From a checkpoint of a small mixture-of-experts model trained on Wikipedia.
Size: 11 layers, width 256, vocabulary 2120, 76.1M parameters.
Experts: 256 experts in each of 10 layers, 48 squared ReLU neurons an expert, 8 picks a token, a sigmoid router, a shared expert of 64 neurons.
Below are experts of layer 4 (counted from 0) of a mixture-of-experts language model. Rows are named router (the router's row for the expert) and show model dimensions 0-255. Each number is 500 + 40 x the weight over its row's rms, rounded and kept within 0 to 999. Numbers have three digits each.
After each expert's rows: a language model's description of what the expert responds to. This comes from a sample of Wikipedia text that the model never trained on.

# expert 12
router:573518464534580498454518459510493458483493521506579506554481505504495551508510484510486452484541528605559549453577518498546504497563496492471504461478456456448586617521515500540488537485544480418534531522430501450380529502458503412445473382478515525530493545503538426494495530519455488487443501580421528551569454494527485521461518472498549535539417528504527554498547517564503503481488471483476454441489474510531439528449442504502500491499545524499479469542489527443505538506433444441582544465442513435507522473542497507504478459545472483548464545498509519502541494476537529576525614507505495516531548470519478509470498546481490473485442514508500433541524506499468536469548534387523507529527442487426469517497493494512499554469494536494514476476554512588507462513461444
What it handles: Place and building nouns. Nouns or word endings for places and structures in location descriptions, such as structure, station, area, village, museum, building.

# expert 26
router:520565514413461477479560517526420515551508524511527464530557497474560491520479519495450543505484486494451500490500503498524571435540481473495520438489445549524491517476485443499567554539498472490420522496501597511526575531512513510481405506528438480484474541483514489520522496505528501513525543504472449488560471497461483550521508578480514552596508515398539508469476507495541441519505427440508555468515442559524483539442505493463430526508491479521528513579525552461549496476501456507567518515515421469456485490498537471506443463490447526522526497492468520505550496410508386502463499610522446514457469467530558393452580450503489464447501493528495506547533584497463455477499424486588462515528440447529492524445472586494539461457501586511467481480545509477524441529514514
What it handles: Agent and list prepositions. Mostly "by" after passive verbs or in credits, plus colons and dashes in lists, such as "threatened by", "– 4:07".

# expert 21
router:505491505452498435469451523452503535477545495531511518571577518515486522554521464443476459498470456567507496506529554495514502429495483471452503485494466494479515524477485484510517583480534469479436528457517551552497530522468502495517409522490475461476479545535549493548435531528540460512457528519536498563558492504513548530490517504564478529601472495422563519457575500466471458496442400486506522478470461519522419497488434466535490501533555517529461511596448542461491458511464513530495534467452474492572476459491426526546400502453438521521569481531519510542535468400518462525508534549542424518430516486499514480502522465503500493510487501514468466514553554511494475493611415466463461540492474556490487512494542638456527524428492515573486558417527475472483464599497459
What it handles: Infobox field labels. Field-name words and pieces in infoboxes and table headers before colons, such as Full name, Location, Born, Candidate, Temporal range.

# expert 3
router:528566491542531450437529509473439428552480505507500524521494484396464540537540516550494436428536550496553493510522530516490513432418530507533524444468518474535436458450453424479519449526549508540512555503523498537484462538479537393472507512478495522411492502494562554560471501444514479498493474552443552528524512564486524549530489505472512488564496522433510533552487420448454533536483491502444481486555480540509466473464448568443483571538469459497592557498513422470566437554521504624519488472468496476504470453532501484522451489516559462484488558465505572526491472500456451513450541556492551471536523493532508464548425616495533544501471465545458479492427547476443538452502481498516486532515481486536523516473498499458499501541464508569556487473515547470536468530578461
What it handles: Prefix pieces, table spaces. Word-initial prefix pieces such as dis, re, app, trans (disability, disputes), plus spaces and pipes inside numeric table rows.

# expert 60
router:513499472512473499476453493496531476557482426462533478564518497517433606504624494552498536502570482556478495520514480544518515470481542463520502499489448459538553478407414489515412516491561423486526465597541530483422452497543552541505526532535610497524509534531482478495468483483546472557536518525543492456475532466564531513585513526473496495493431493517460499430532467581529516472517483485497529486415509550505435529510513528473493518496522416463475525554466469478457449447555525505504498483473490555453499460536555479550438410483523441518433549456516539519513480480457539537510538528543462525539488466455553471496518513525514523532437443557486468446543467478433474443477472507513491527528531451498472513556512586521431517539478506487601506480571516437534520456485451
What it handles: Auxiliaries and quantifiers. Auxiliary verbs, quantity words and adverb endings in running prose, such as has, had, more (than), first, only, -ly.

# expert 40
router:555575497561503486489422551522434448467545524520499472506462479492435598479569487499477489491576530542481514452565527494576543440492502458497491472440509485529483490476483492476447530474567405534473501507516530521467557527447485423548542469582530485525532510532431501470514532535565469470444539464468520522532490501517530512506511483477539481420460513475454501517532514469496519563484499469439395459498482513456475538519514586503514501518450469485418585546445510463467501493551444537522497473482447483492465437549506479551464479501514554575450572414526595529489469512553517532554629526490559515516524512527456539478458566511519492467526460524467450514569548530469564458451443440511498519523450489410467492538521518542488508513482533507534520458524511525468460523455432
What it handles: Abstract noun suffixes. Suffixes and stems closing abstract nouns and verbs in prose, such as documentation, consistency, happiness, differences, infringement, support, use.

# expert 53
router:554492519541483487477472537522502504494539562476543533545527464470514542488556478549494513549511574440490458471557539473501478502526505516573410479480553440433520482478511460508431482514545498518472493488413481468443466450549501520461522514495525537565496450526482465539469471455502509500466386527522478471534528535485513499568460482402525551477529500460508562471549473437553474487475478491400530479554556498511492540508513532484436521550511479533439502564458506429519552534469534479501448526499484506512467472527497501522478417463559464516476512443439539495505479508470423532518531490580563543487530559528544458492575525483552605468444483558461389609460542453455425462452468522506483484469478480515477494490565516548449488447535517554471523521528467518552403539451496
What it handles: Slavic name endings. Inner and final pieces of Slavic and other foreign surnames and places (-ov, -ki, -ka, -urg), plus table pipes after names.

# expert 43
router:489437477480484547480534528493497506533518448451522436467526624442395489509529543522499490536481511553463519500459513565508533551501474516535524523503496456525523564497457449519502540478578440499448480505469548540491481572454509544460485489499517512524573521474493511531506483462471476509524491515470506518508433476500554448458545504473532540455487533528536521504545500516489508562460483536425463467538419537560502425504419594483468534525519476497523593496443453509587494495563416420557557532538406449587498508509486458528507439528447524512413485508426510524540513459459494528397527490512461515445514476562517468491495489565522511518471482585509533499491470505472511494488504476496517494509495544467490589405586566509448464464451489613506513464514507500467481507493450
What it handles: Units and percent. Unit symbols and percent signs right after numbers, such as m in 900 m, km, and %, plus North and South.

# expert 47
router:532539450447482465485444510429403498507497531447568458488567486559515558503513498505500459444523542481555522510488460589570490470442529499599512510505436442555474423464470484596505489538524477474523598496556479567538560501488551533443518493507440593510577480526442529515568521495575518514537446470480517498449524553481433500556499447531488543475505550515487447517548533492424499531464491518491519509539511556445462490542478553530444493578467435565521477496515497468546440468547472510557471502490437454481561449563487474555499490551547489505505473481492528494523436448453476562505535502498481504469543500518515526515432523498509515465528495471429469515554524433484518459544483441458452568516482458495499569403462541511566477430508457507500470524492537492525475517483443
What it handles: Verb and noun stems. Opening pieces of ordinary verbs and nouns split into subwords: comp-leted, tri-ed, re-, ex-ploration, often after to or was.

# expert 45
router:532468446480594505487517444425486497528528486488508500498485508491564506511508490475413544478556531505461604552558510561546462484482475493539533418410448415571534517429521396566523472528475514509500566477555540592440511509545590532468506426474477576489529521441572480486553526495584507503408497502491613526490502469523498540498487518473519521524436565556526548506504510519504529477471470516524460426516484480507521542471480479500470519492485471470558507444481513477556455470439456478519607476451477407482519502545504514508522479596532523482443533455438537490490500494430470560501489518543502554474540502520529518508490572504499529491485478515501556545494446532463469484528486514495512585489438522407449506491455517495522422502494467527509513555529498482527480471468493
What it handles: Sp and capital-name starts. Word-starting pieces such as sp, Comm, Col, Gl, as in spheres, springs, sponsors; also early pieces of place names like Hoboken.

# expert 61
router:495531504563492469472506547526565532499566446468557512500543449487524475505538503515478535558466596532425493482493591536531537460560474447494517518441526528462499491468515518527485510502451469421391505472541514545463500505563479478524478541492519525444465489503472532517484518389456491488476415486430574560525535493517517427534507484407493508523518566433562527520457484539441467552482475500512539445430538489438452458524492477417482494551483478462575539509407435499548458508531464463541489477485467550465495506498546428554557526498540544486475602438562533511581531441494456552429548520471516524490475492480471459484488539517496495512497491512559520504522522457440491465481526425497481502495503528482459520421526529463489596487501575500481540498520489490586473472441517
What it handles: List separators. Semicolons, commas and slashes separating names or items in tables and credit lists, such as Eminem; and Blackbear; The Lab.

# expert 10
router:543470468518506449476411455484455508512473478498571490498518520484544556507507590508503507550511569561494496472502519495540506495502547435490528519402468479463517543530503521524554469591498493469501587486510495519467504477423525537595454510484516521468549521568469564531486550484500502441507515456500501447510589487468515522552509514469515521537439530468476559550536487550550517485485492521462404482575510537502513398442581519492479484514427486457495539497456467454582447505512492519532444489503462505567404475522561511502509499495529530467498536499445514476492452476562500476561549500544504435436500505514517511528404464482455495499444429540458463486440491479368446455421437487546473507512512551517491499505533560447465482568488474499519582468527579495479431496501477
What it handles: Plural-like word endings. Word-final pieces ending in s, mostly es and s, as in challenges, weaknesses, counties, also Yes and Rhodesia.

# expert 17
router:511452476509537544499517519472455537417496519582514494503492495534490557524481526535458468469511448506494445535561521530503512510472498467574463535487479433559469557485445476542471463520507477488563476495461513490464561523475546504477467460480503502445489510506498515513586593404511512483541429487483491516515447516501490429458579498472546489572523531456552505456483511477569483436521486369498510447553517495512482526495453499434518600535500474431484522534452539483527419534508443545478450492514479508497591494531508463526451414534460516468450538452522528532546527482529543504414501526602483459527526556562503468488558546520447499485509510620512476542470564471467521489513519471585489550464459413480521487423475510510449513487480498534471582474543483565486532448516454
What it handles: Word-initial fragments, LaTeX. Opening fragments of capitalised names and words (Is-land, Port-ugal, ext-ensions), backslashes in LaTeX math, and digit 0 in tables.

# expert 16
router:517501483453453502418424550604486450535478531510558432504562484502465520492578529611465453534534563514483492493528490487549483466472486531543496506512551482479548525497474520448501489571544440453445570563455521502481489519451500510488462499487558488480506445535522487592525630470516430580444462535540538482564437503494512422499531566483528476488444534485545513474499443498486545488467520472516512426510520481533485461518517480498515473507482505574418529574431450509518483478548508552464497418471505479447576485516474464510487503511518469491448469469434504507512521503523532503532559596513508457456480473532507512513518478492550573435456495560473494499447527476496514470417494504536505509464489471457492538507615536475461517434537600526480443511548513492543458565502459
What it handles: Vowel-final name pieces. Final vowel pieces such as a, i, o, ara, ka in foreign names and transliterations, such as Dura, Teva, Marija, Narivuki.

# expert 37
router:494508534436455495484481429455525499557559517478508451541547488536492513515519489561463466480549582585493484512532420477520436533460512493553501414524506519438568603436505519486528574519437460514499518477494547496498507540487533460479505462514609491487447492532548442493521540518470420491467491497502482476589472540546466424472566479501526458558467566493569613507515488547548573524456434410514475460475553515522457496460440457425477591532531514504425540531487451411462452506448493550574536479470532501453476505530588528497529460480477505535451508503543533507490491527487501495454572462512496529531488518533419495517464477484461515484453499550521486504520501449533486497541492472495553524500452482536482478443483470528468528472474513491476566489516561493439533526497401
What it handles: Work-type nouns. Nouns naming a kind of work or product after a title or modifier, such as album, film, series, book, Cup, and Standard.

# expert 5
router:569506530509414460493501483508533498557471444519509380503531505392473531435503496490498455461531526545461514501528462587495503453493542491492540495495446443459495498477407449475467548487492461527539501515559526542498529543513521482477479450566531536474517447478470441488506552449529487512548506441484562480496491566527504499557506582509538494468516550489517477525570497535539508501500457460504476470440503466460455507525486552431485516518526418456493520611431505431519479457561502498549509527463459373395519540526538521541474418545566533497454539503487518464582553440468492532539534542491524462465529504542515528476529489513487579506464481514519445486570577497433528480464482480509469490473519440506475457468531619477458459495504529492538498540559562480560522493480469
What it handles: Temporal adverbs, commas. Commas after clauses and adverbial phrases, plus time words and -ly adverb endings in narrative: then, later, time, year, -ually.

# expert 58
router:554448493441518488450479485527499505503506547398587467515497505597511524476524488484502542550515469473513519508505482519512542507456524486524501480454371453549491486523419487461489472535490435433543459448544544499532490564580543422425447464490487494467478494485533512493496506503458541515490472485505542505529572516548515448495562566501530531567511508509486560484509468558521471494436489475495473457537506521497446516454492532456471550522437506535496519476523567468500530547467464518575485507520446400404510462515513468500464441490501473528472536465442479481508403490593507572542544458534509529493486521522519475483433560493563512521518519506570546493474508514561559480620467472488556567548421541443505485573505485486503521431432500538444530510554538487558458458557529
What it handles: Word-initial ro syllables. Second pieces of words after a starting consonant, such as ro in roads, rock, robotics, Grover, and he, che.

# expert 15
router:531486465464538556473498456476473450518580498547597460499521500540476515479498560519448493519488516461527505486495545534488517507518513471548560513568544408545545444510497512479485547502473469462533535555481535508482467532523533462482502463483471590550474480472506461516519519503455596527482488504523491498534530486586592433472570421461500537491356533560546443429519502500516527437474488489494442488577508511576492462429473551467468433502507476500513483481462500538556454476520476498530588386474441507529520511512483486528482464510468501524491457499514475534487571462566439539461568505499487474577533545528509536535500599476522468411504439515492423491480516471457516472461497493510553510460500494462462510471513492537469546527505555515534483438532449451484492470527365
What it handles: Closing brackets and quotes. Closing parentheses, quotes and braces, especially after years in lists like (2007) and in LaTeX formulas like _{kl}.

# expert 59
router:542495490555503422459510500499531538501543484493503492491483467516465507496484532590489540524491506527494589544484512516474445504477533537467550499473523464491499456499415435446499482552469564569519528466514486511494436508481526459506441522492450545432585526502530531514586467465500482465524495473407473494492517502458551431495518526452516515573522527522476485504512481494496550417492480507421458498477530435516534512498501468501501550516445501592520495514478533498561501468552471531542496403501476507506520521536549510529456476554438569516438568418410567567538477503554462579444483478569413552469500491534468417477462557520462550414489487526448495574515523526476495463436441485452560476531489473468490531494497466471527532488483506549514546469554597550486495495537374
What it handles: Ad-, min-, commun- stems. Word-initial stems ad-, min-, Christ-, commun-, ar- (adapted, adults, community, minister), often in election tables after pipes.

# expert 6
router:588552448514465458425589471510541474502509476476543459517537469516454498498556432519470550529497492646474485519566486510532500451551462459515511559409505487608530511475452547480407443502542445482538510567415451527466507527515513430490465460529531544552511539480492491460485501518549491483538530487493474485470489511550468509504519503436496476497443505438508501420501528489536533509472510461508473487489544481558457548442524511511483524492550504455499508532474506449490512543481425529508508414532471481467442502519514454575438471466565553502417500467479517547560528437522530490526525460523514535499563479520508519490428575482568562429553478546503448537429649462503505482550544497499537512505523477491507523432511527422481462491472525496438500503528541479502525542468467
What it handles: Mid-word name endings. Endings and interior pieces of words, especially Latin species names and proper nouns, such as madagasc-ari-ensis, jared-i, Ir-ish, patell-a.

# expert 48
router:518494487564447456499468510513402532544520499500560527529582494530529577529524534453475461445565539511512536509509477503598509517566483500597558506480502482537469462484459563512506477572526502524483544445505503481440469516489539528482550509443498522514560446551477499482519575468466439474438474448505524511467523532545535518515505504471522527555390554437523469483467489494524565492416468515487459492457502456480440557485555536455412538540473451564507503490496478495506521487524461554518489522498421477559475472524397472586541521541481504554543510437554450485543533447509403524464506519524572506440531533488514498527469515516477583486521411491445482566535446505507512478428467448532494519418456449539493489422467503543505555476487505573453537530489490522475465531517456
What it handles: Event verbs and prepositions. Past-tense event verbs and following prepositions in biographies and sports narratives, such as won, moved, played, reach, in, on, during.

# expert 20
router:509516420464517524408504510472521470456535514452441483500555506474495542478506486547519540566487536527500479534517476509505482510508516514476446523473528523433490540505452490554539515441530485534388497567502503558499453549517524508508496451572523514472542529486520457505504459471461432459513524490482482505558483475432515500484485513526557486528476505517540552401555547461479524514519444476461491493460518561463399426461469560519496507537561471514521492540458498457602484484475410487488619463530493428536468496519505535507513411572554490535494548478453484557526465499478472553484481512561439504461517464550468565547541456507508562511502454591517482491420542479418535466521457463509424584500494533480465468439504538517502486558407578498432580546541513543515517502478465
What it handles: Demographic and infobox text. Tokens in census phrasing, infoboxes and data tables, such as pover-ty line, population, age, Total, and colons after "Source 2".

# expert 32
router:488510542458459452457514511537496407468538506485473515510539489456562538454478466543497508522506522574495461529521605500528472511524484515485539480460506478537498502504529353512483425533487520469472509481522538527530484486586457432474453460464474474542449529501563516553507462495508552486489507471505578484537494565449485440494478562474529535516481487493455528506488508484391538498491462506526441497436517590511532426505580507445441516534490460434424474530473463391571483490548451469478435444503410497458531497517493521511500441503486500487531535481507528478523559496557480541501553488551459516518552574529499406456419511471580547484489533552534447499421509527520515494488516432576558515541480448543476507442519518529482463513502519518460580533543504476456415477505505
What it handles: Colons and periods. Colons and periods after labels and numbers, plus list-opening words, such as "Total length:", "2:14.07", "9.4%", called, including.

# expert 56
router:582449449503500504492552504509496550521480510483520521518503500450554535540480556457487574468461479491532600575501537532536507502510485450530587516473446529507455471466532448516508445550490513546417556454444494541486540504528533539457478469456503486505529465516544495626496456422475467516431422440502573584504461548488497466457525502457538545480460572481564515520497510511499499553465457526495518513495565498552506473514534520449429475530420452514454485498480498478613535552542572517505495486455478502506493485540459443550475553513482540632473504490483490504480504486480463525474484456496530511508551498490521520539454570506428561511451484551484446563499450546448436464431462523533442552411420421452486472491514549518524492467450492484531492491504519511524433545491493
What it handles: Foreign name syllables. Second syllables of proper names, often Spanish, Slavic or French, in sports tables, such as Pr-im-era, Av-ang-ard, Saint-G-erm-ain.

# expert 46
router:544529478486478434452515463536556520492546462468560460555534456588444488483500454520452489496520501496425455465512488521511531573502493442572540541449460456545523434444461468523474517547496425526509529571507550489464466498523527445437436562514499468547561512463548554508504568472427496513497467558517483570545526546388526486547522586432549522483508493538529462466559456502471519408486504467535454471553581445445534442481525453470506527507450531563517524498490431488520441468612473470492514416510490469486539434571490465549510478456555481512495505416437515507487482526558505510524532487551439516503543490503445498481463474532548522496446517545535464454526531537460558485485481466468562524511503451513488578500579559492498517491480500477550494509536510551439506480482464
What it handles: Word starts after copulas. First pieces of words after is, was, very or quotes, chiefly im in important and images, plus ex, most, more.

# expert 19
router:568468439499535521433506399438451461457490469516524494569534540497554531515573494515487470570527567566533531488547521577554476488537528473511533570482449450477564579481455572530512480527534496510522574489414456514415522541469497492401508429479553510500502504505589427533527485493503489518426479501466565490502397526581442530476495491502574487545459524555537595518550507479452530507520502467540438433423487467490451560453464507461434593523528473507507461465482510469503525481408485482459522527461506504526474504547536502508483519562457483553417547481461508539520507500536519506503565496510490518519518474518463489471469501466462524493430496544487490514532518450547521497497504426508518549478450487415488458474510473517471537459495489484524502507553494552582429484481480
What it handles: Place-name endings. Final words or pieces of place and building names, such as Street, Road, River, Park, Hall, and the ill in Primrose Hill.

# expert 11
router:584502517517518462455513544503463486507494464478459499532543483514468525449504474558471486492575561493523482451521493556525440550535491490542518500478536469508520529523473459557522578497496403517439485518468542522496495523519493431460448489505534515482551388522477453476574531508468488556445512525471458450535480466513514457581508544496587498556499496574605471459579515535545488439483431425537447446482511506427513458525488512523449472514506440499478484511477494478573525574534536458542479464461435385468540573533476494577514498500544525546494531498532457564547505437523486592459449526560495447520499501605526506470518515472500545463478505514519489486567464460489506504447483499528504478474468561438473490447547542397451502529474536466500534530498522482597483515441507
What it handles: List and clause connectors. Commas, and, or, & after nouns in lists, names, addresses and numbers, e.g. "Frankland, master", "stage plays and novels".

# expert 31
router:555516477453428574413478527468437443551524522474503512512591609473473530450511492526496532486545485519444537577485522545526540542494502445526520474501503476414551476524490459523496475518457469465446477514495556496448505549513567479487456542545520469615521487438405478511512462530470460481464465510508579486486458480493546466521472435453515500533503533462516479519511481508440549513461483432501391438486583524449507505498512486479475555526560473545428553545430476487525522481522484514551497464432501477456482486539488487499483496555543452490497509508465520468488568496571501512494543506546506502496494491507453418611532527461483486507471484559503437526476477486550444497516470493642552549539503531569476484468526510455529530603500498463556585449530504527480477501477512
What it handles: Number-word fragments. Word pieces like ent in Seventeen and twenty, th in 14th, and qu in Quarter, plus digit pieces in coordinates.

# expert 35
router:507517448483504507462478555470449480511584509503471552522459446510561522540503585497454544502561478508523533509520457563537564557495491507555430467430460543509558445493509586420499536533517492514508561525524527487503518533471559430547527495492523452514633448565474498522586466433470454493537439516462595394446527465515516524493580518505559481487474533484537468510496528466500565484511428523461466455501477531487475510434516542507483459512491464545489571475545549472584496511461488451547592489477420461514496449515470480480520451501480550520509480531419496582545450501458420593514526474589504487464538500587496485499518496511478528489511473504509459530546495450499471456482445522464467516514442473535471472391466528493484497462489538508509500480509499472474470461528535
What it handles: Academic word starts. Word-initial pieces of education and science words, like sc-ience, stud-, Med-, educ-, profess-, Sen-ior, in school or university contexts.

# expert 38
router:453584487409494474447521467452495495453565492515463497538501436468500598587490530482482553457510480493535547547519440486511450524504544484494558475539500505513501457438508449432507477520492529574501515548571480554505481477555547532484497456530496524485517473509451524507543545534533461440515424473395485542486522473504471521483585461506548588518485510450570459496500506483443504524479399497485483426537580554483498490397537540473480486554481507521390537503546503520555460512490496481534485489395506517505478547531509534495490473551428519524485543491468547501538454517449485635491504558527472542491497528547518484469529567454521559489499479482479502508530511544514462470532462497507472580497363465557454502457462553503509479428521512520545497482534554474531488515529507
What it handles: Latinate word stems. Opening stems of abstract Latinate words, often in biographies, such as var(iant), reg(ard), educ(ational), profess, inv, differ.

# expert 8
router:583472451535482453513549478525600518463516445494519479519604485513461502480541542519517463503568585506479546539540526506546491482564417498615537495439478489505512463507502514473439437470545457551447518531451485533478497505475505503487479461550605532547495438488492445546530487473525466469502402474506546478540479506540533528500490528501497489472455560455499547511510497484561449448495476464464489398488535484508469511491455489458445524484519508525490479495564489411534511494491509549534551487477434500501460514531515489530473476493530493468403490436433472525522536475505472537500457500487581508469575504525516499509477549498487532483505506534414398557459516508398533475420498492551566513511518420474494526482606591514464467471509569483435475475542507499529434558500456
What it handles: Place-name endings. Final pieces of place and proper names, plus country and city names and year digits, such as Lauderd-ale, Dubl-in, York, -ford.

# expert 1
router:574542485526450453482524448510456489502518476488526475505532424499468567523507494558450473511486443492485466476458468487531488538589428499506568469511515496507528451459500492507439516531468529496440589552495461473537575538442571451482456491554534508482516480573431623549483535532480515523415424430414559506536471582500562497541450466533582518536467532510476540466467475470553484510477481516424565469542546504505455524493514538497507465499431493389508491546474427487545556460576432518506474467419470536541487487537531450530482424468563522481590480484492527515536498459477490538502542540517551439474522469513534472509483546468523455494506491518538455525473533428537504442478499518553583536519469467507471527513510539490425441484526506450510493484525535524491520565495526
What it handles: Mid-word Latin-script pieces. Word-internal fragments after a stem, often accented or non-English, such as the ì in gioved-ì, the ir in conf-ir-med, or -ac- in Rel-oc-ation.

# expert 62
router:559542467521517550481467433485546459404580476472495440576539489433505524434479492501495468471506548530456542491457481498544510594516495475491486425471537474479508526560505471460434560535476513434502459479533496474430540510461546477476498444509492465489516516460469563489521506449512568442454469457421417475498476579541599524486526478553513519475526518519541504422516449566503517471463453476496483480497493488546463551494488558542535511528496511487429573534464504476546535413467407606517503379522523572544483483515441516497456450521480534509517510520557508545560486490541534495506535484496473524479478521607446483499463488548526473499480447545565456523505561427514476472557487497515472524502461486526470446528507506500499527492461521494523488437569479526570475595531469
What it handles: Learned word middles. Inner stems of long Latinate words before suffixes, such as part(icipated), histor, municip, academ, administ-r-ative, ex-ecut-ive.

# expert 44
router:562498461492502517491474510498568457535493509495500486562496507484461471398471504427465517496496498488522551414535514475559529556493529378498543501481468492491570401532430489505453515571504489501542510545521556552441519515456502462541461584523484476557519495486486515456503528505529456438514540500444444513478509551497553590493521551446527498515448515421484406516461503542424583543456483481496488497501569461543502488472471484496497527494565494504488518525462446440571527513476496549493574449513520472400469496549484418523465531531495498564443567486459492560500464467484513538498551465531504485532481474521413506434481451521501608524450512531521464516498590521534486444482497464516441496470474545556449578537414518524427518516469520412507518492547511512490508508501499
What it handles: Mid-word letter clusters. Middle pieces of words after a few letters, especially "ill", plus well, both, being, such as guerr-ill-a, art-ill-ery, alg-or-ithm.

# expert 2
router:473461472538503471521522522435471442506497523438564479494492598452525529478525554473507492532498458558537499565471464554532499517472547511512527518493434487528449465488501478551453479464473518562453496526541554573498471481524559507491497433541447541552499466520531505482519450488492444483483497460438453539478487513464455505432537481465492605580487489555473471539468488453466459454445444506547491507486454584496495439519462570520501514587485466465512504509513476531571422547472384525436531454517458426537557442529538515573541470551471553581524513511505520480525507458532501577528526499533481553445503526561471486466503521503515583512448465530468449509511510488474482465540473472455505560509476520452431536454504520570479503430415542528515495538553637496442520507525501
What it handles: Word-initial vowel stems. Short opening pieces of longer words, mostly starting with a vowel, such as att(ack), rem, ab, com, em, am.

# expert 30
router:542430462528469543465440532501480496517522481504524406516553590510502525501541594516485485552506488460484483537525530517545470490475507515503530454523442507509508442475450434632509516499498466535479524527548563503464490522496505485480414497490523548501459503495514553565490498522458447481447422460518549519468498526518543457506522499516522494502426528520535567509509507530508521505461470452503525465482525434515438452489475559501465568509453459502503529549475443490562459480504478471520472437487511453568469420530452463559513506470534520510547567435491498484492394449487418535505515492565583469479544533496504504636515511479452585480459542539429481530416494487479519477414500451551546535460496476566476534497445497404537427510484519566467502549531524567503463519540528
What it handles: Name-middle pieces. Second word pieces inside personal and place names after a first capital piece, such as Al-it-o, Carl-is-le, El-iz-abeth, N-ew-nham.

# expert 57
router:482490485536467513474496507518576490602487487512591457524470429415450514472497441496473502518545568487533536480506547499530493409535521465506552414440540459548567459496486438514482496516505462471470557555470526554521559499550517478520471508508548503437463490508475482548578493526523497489489437470491501565541460549520476506592564518492553496453472560508441572527554415478481524516483521411509406418497493489502536464475583459470498506519477480498472498480490499461515524478512558532434556393477480489528458474530523526524488537525446564491504501425380567558479516502544435516530499556511565471486496506495542500540491473504563545379507444538501492525548532485489488479437468485491461542494491505439518543541512504465445502551545495477525538520546484505473448557502441
What it handles: V and given names. Capital V starting words (Vietnamese, Vladimir, Vail, Violet), Roman numerals like II and X, and first names such as John, William, George.

# expert 27
router:581513436486561533510502426444499437470478411510548486550514533510494498558506480464504518468550466479418505488513506489555469487524499470510557539464472494458531529492495491483423460563502432463541542539547450534454536533453506499440400399517528535459541453479495489525502568487523454480491544477507500536463578577553543445559503539464502558461461513453494513474565473510428516479477455514463537476528462468520503417520438488463479478519485497525534582479471469476495488562498446460533496537529486477501485554531524514537458500518492510564502594484430481567515467496520470560499601497543438488514576470494492413532467550558412453531511501469544501473455543518517430493498455502537519540555511541468483510459506523540486564495430448466466531555522413479443474490584549
What it handles: Mid-word consonant pieces. Short fragments inside words, often just after the first letter or syllable, such as ac in hacer and ec in necropolis, necessary.

# expert 18
router:463562539481494473509507568505498542479509537514492424561517570513528496465552532492436497491533552502474510476570506547566479457486488448514527449480573483479555530501470503449447514588488427471512543523501476501480440580476510478521462473478564535498536391496519456469536561550537447480492513383488519464568466634541529474545555530445539554424486535540499476487506461509479558526495487439550464444486498418477542463487446473516527460543544510463455550534496519439473436601451459505555451524478485484486513524528556499513470456557474477473478562507557480526500424509490510506536510449535475508572467577569480506492483540449526473491537450519503480467531540504481485493571469460458496519513460458497492551497510521414551508536423511485575493486526441461496434471498447
What it handles: Broadcasting word pieces. Word pieces inside television, radio and network terms, such as N-et-work, te-levision, r-adio, plus some digits like Channel 5.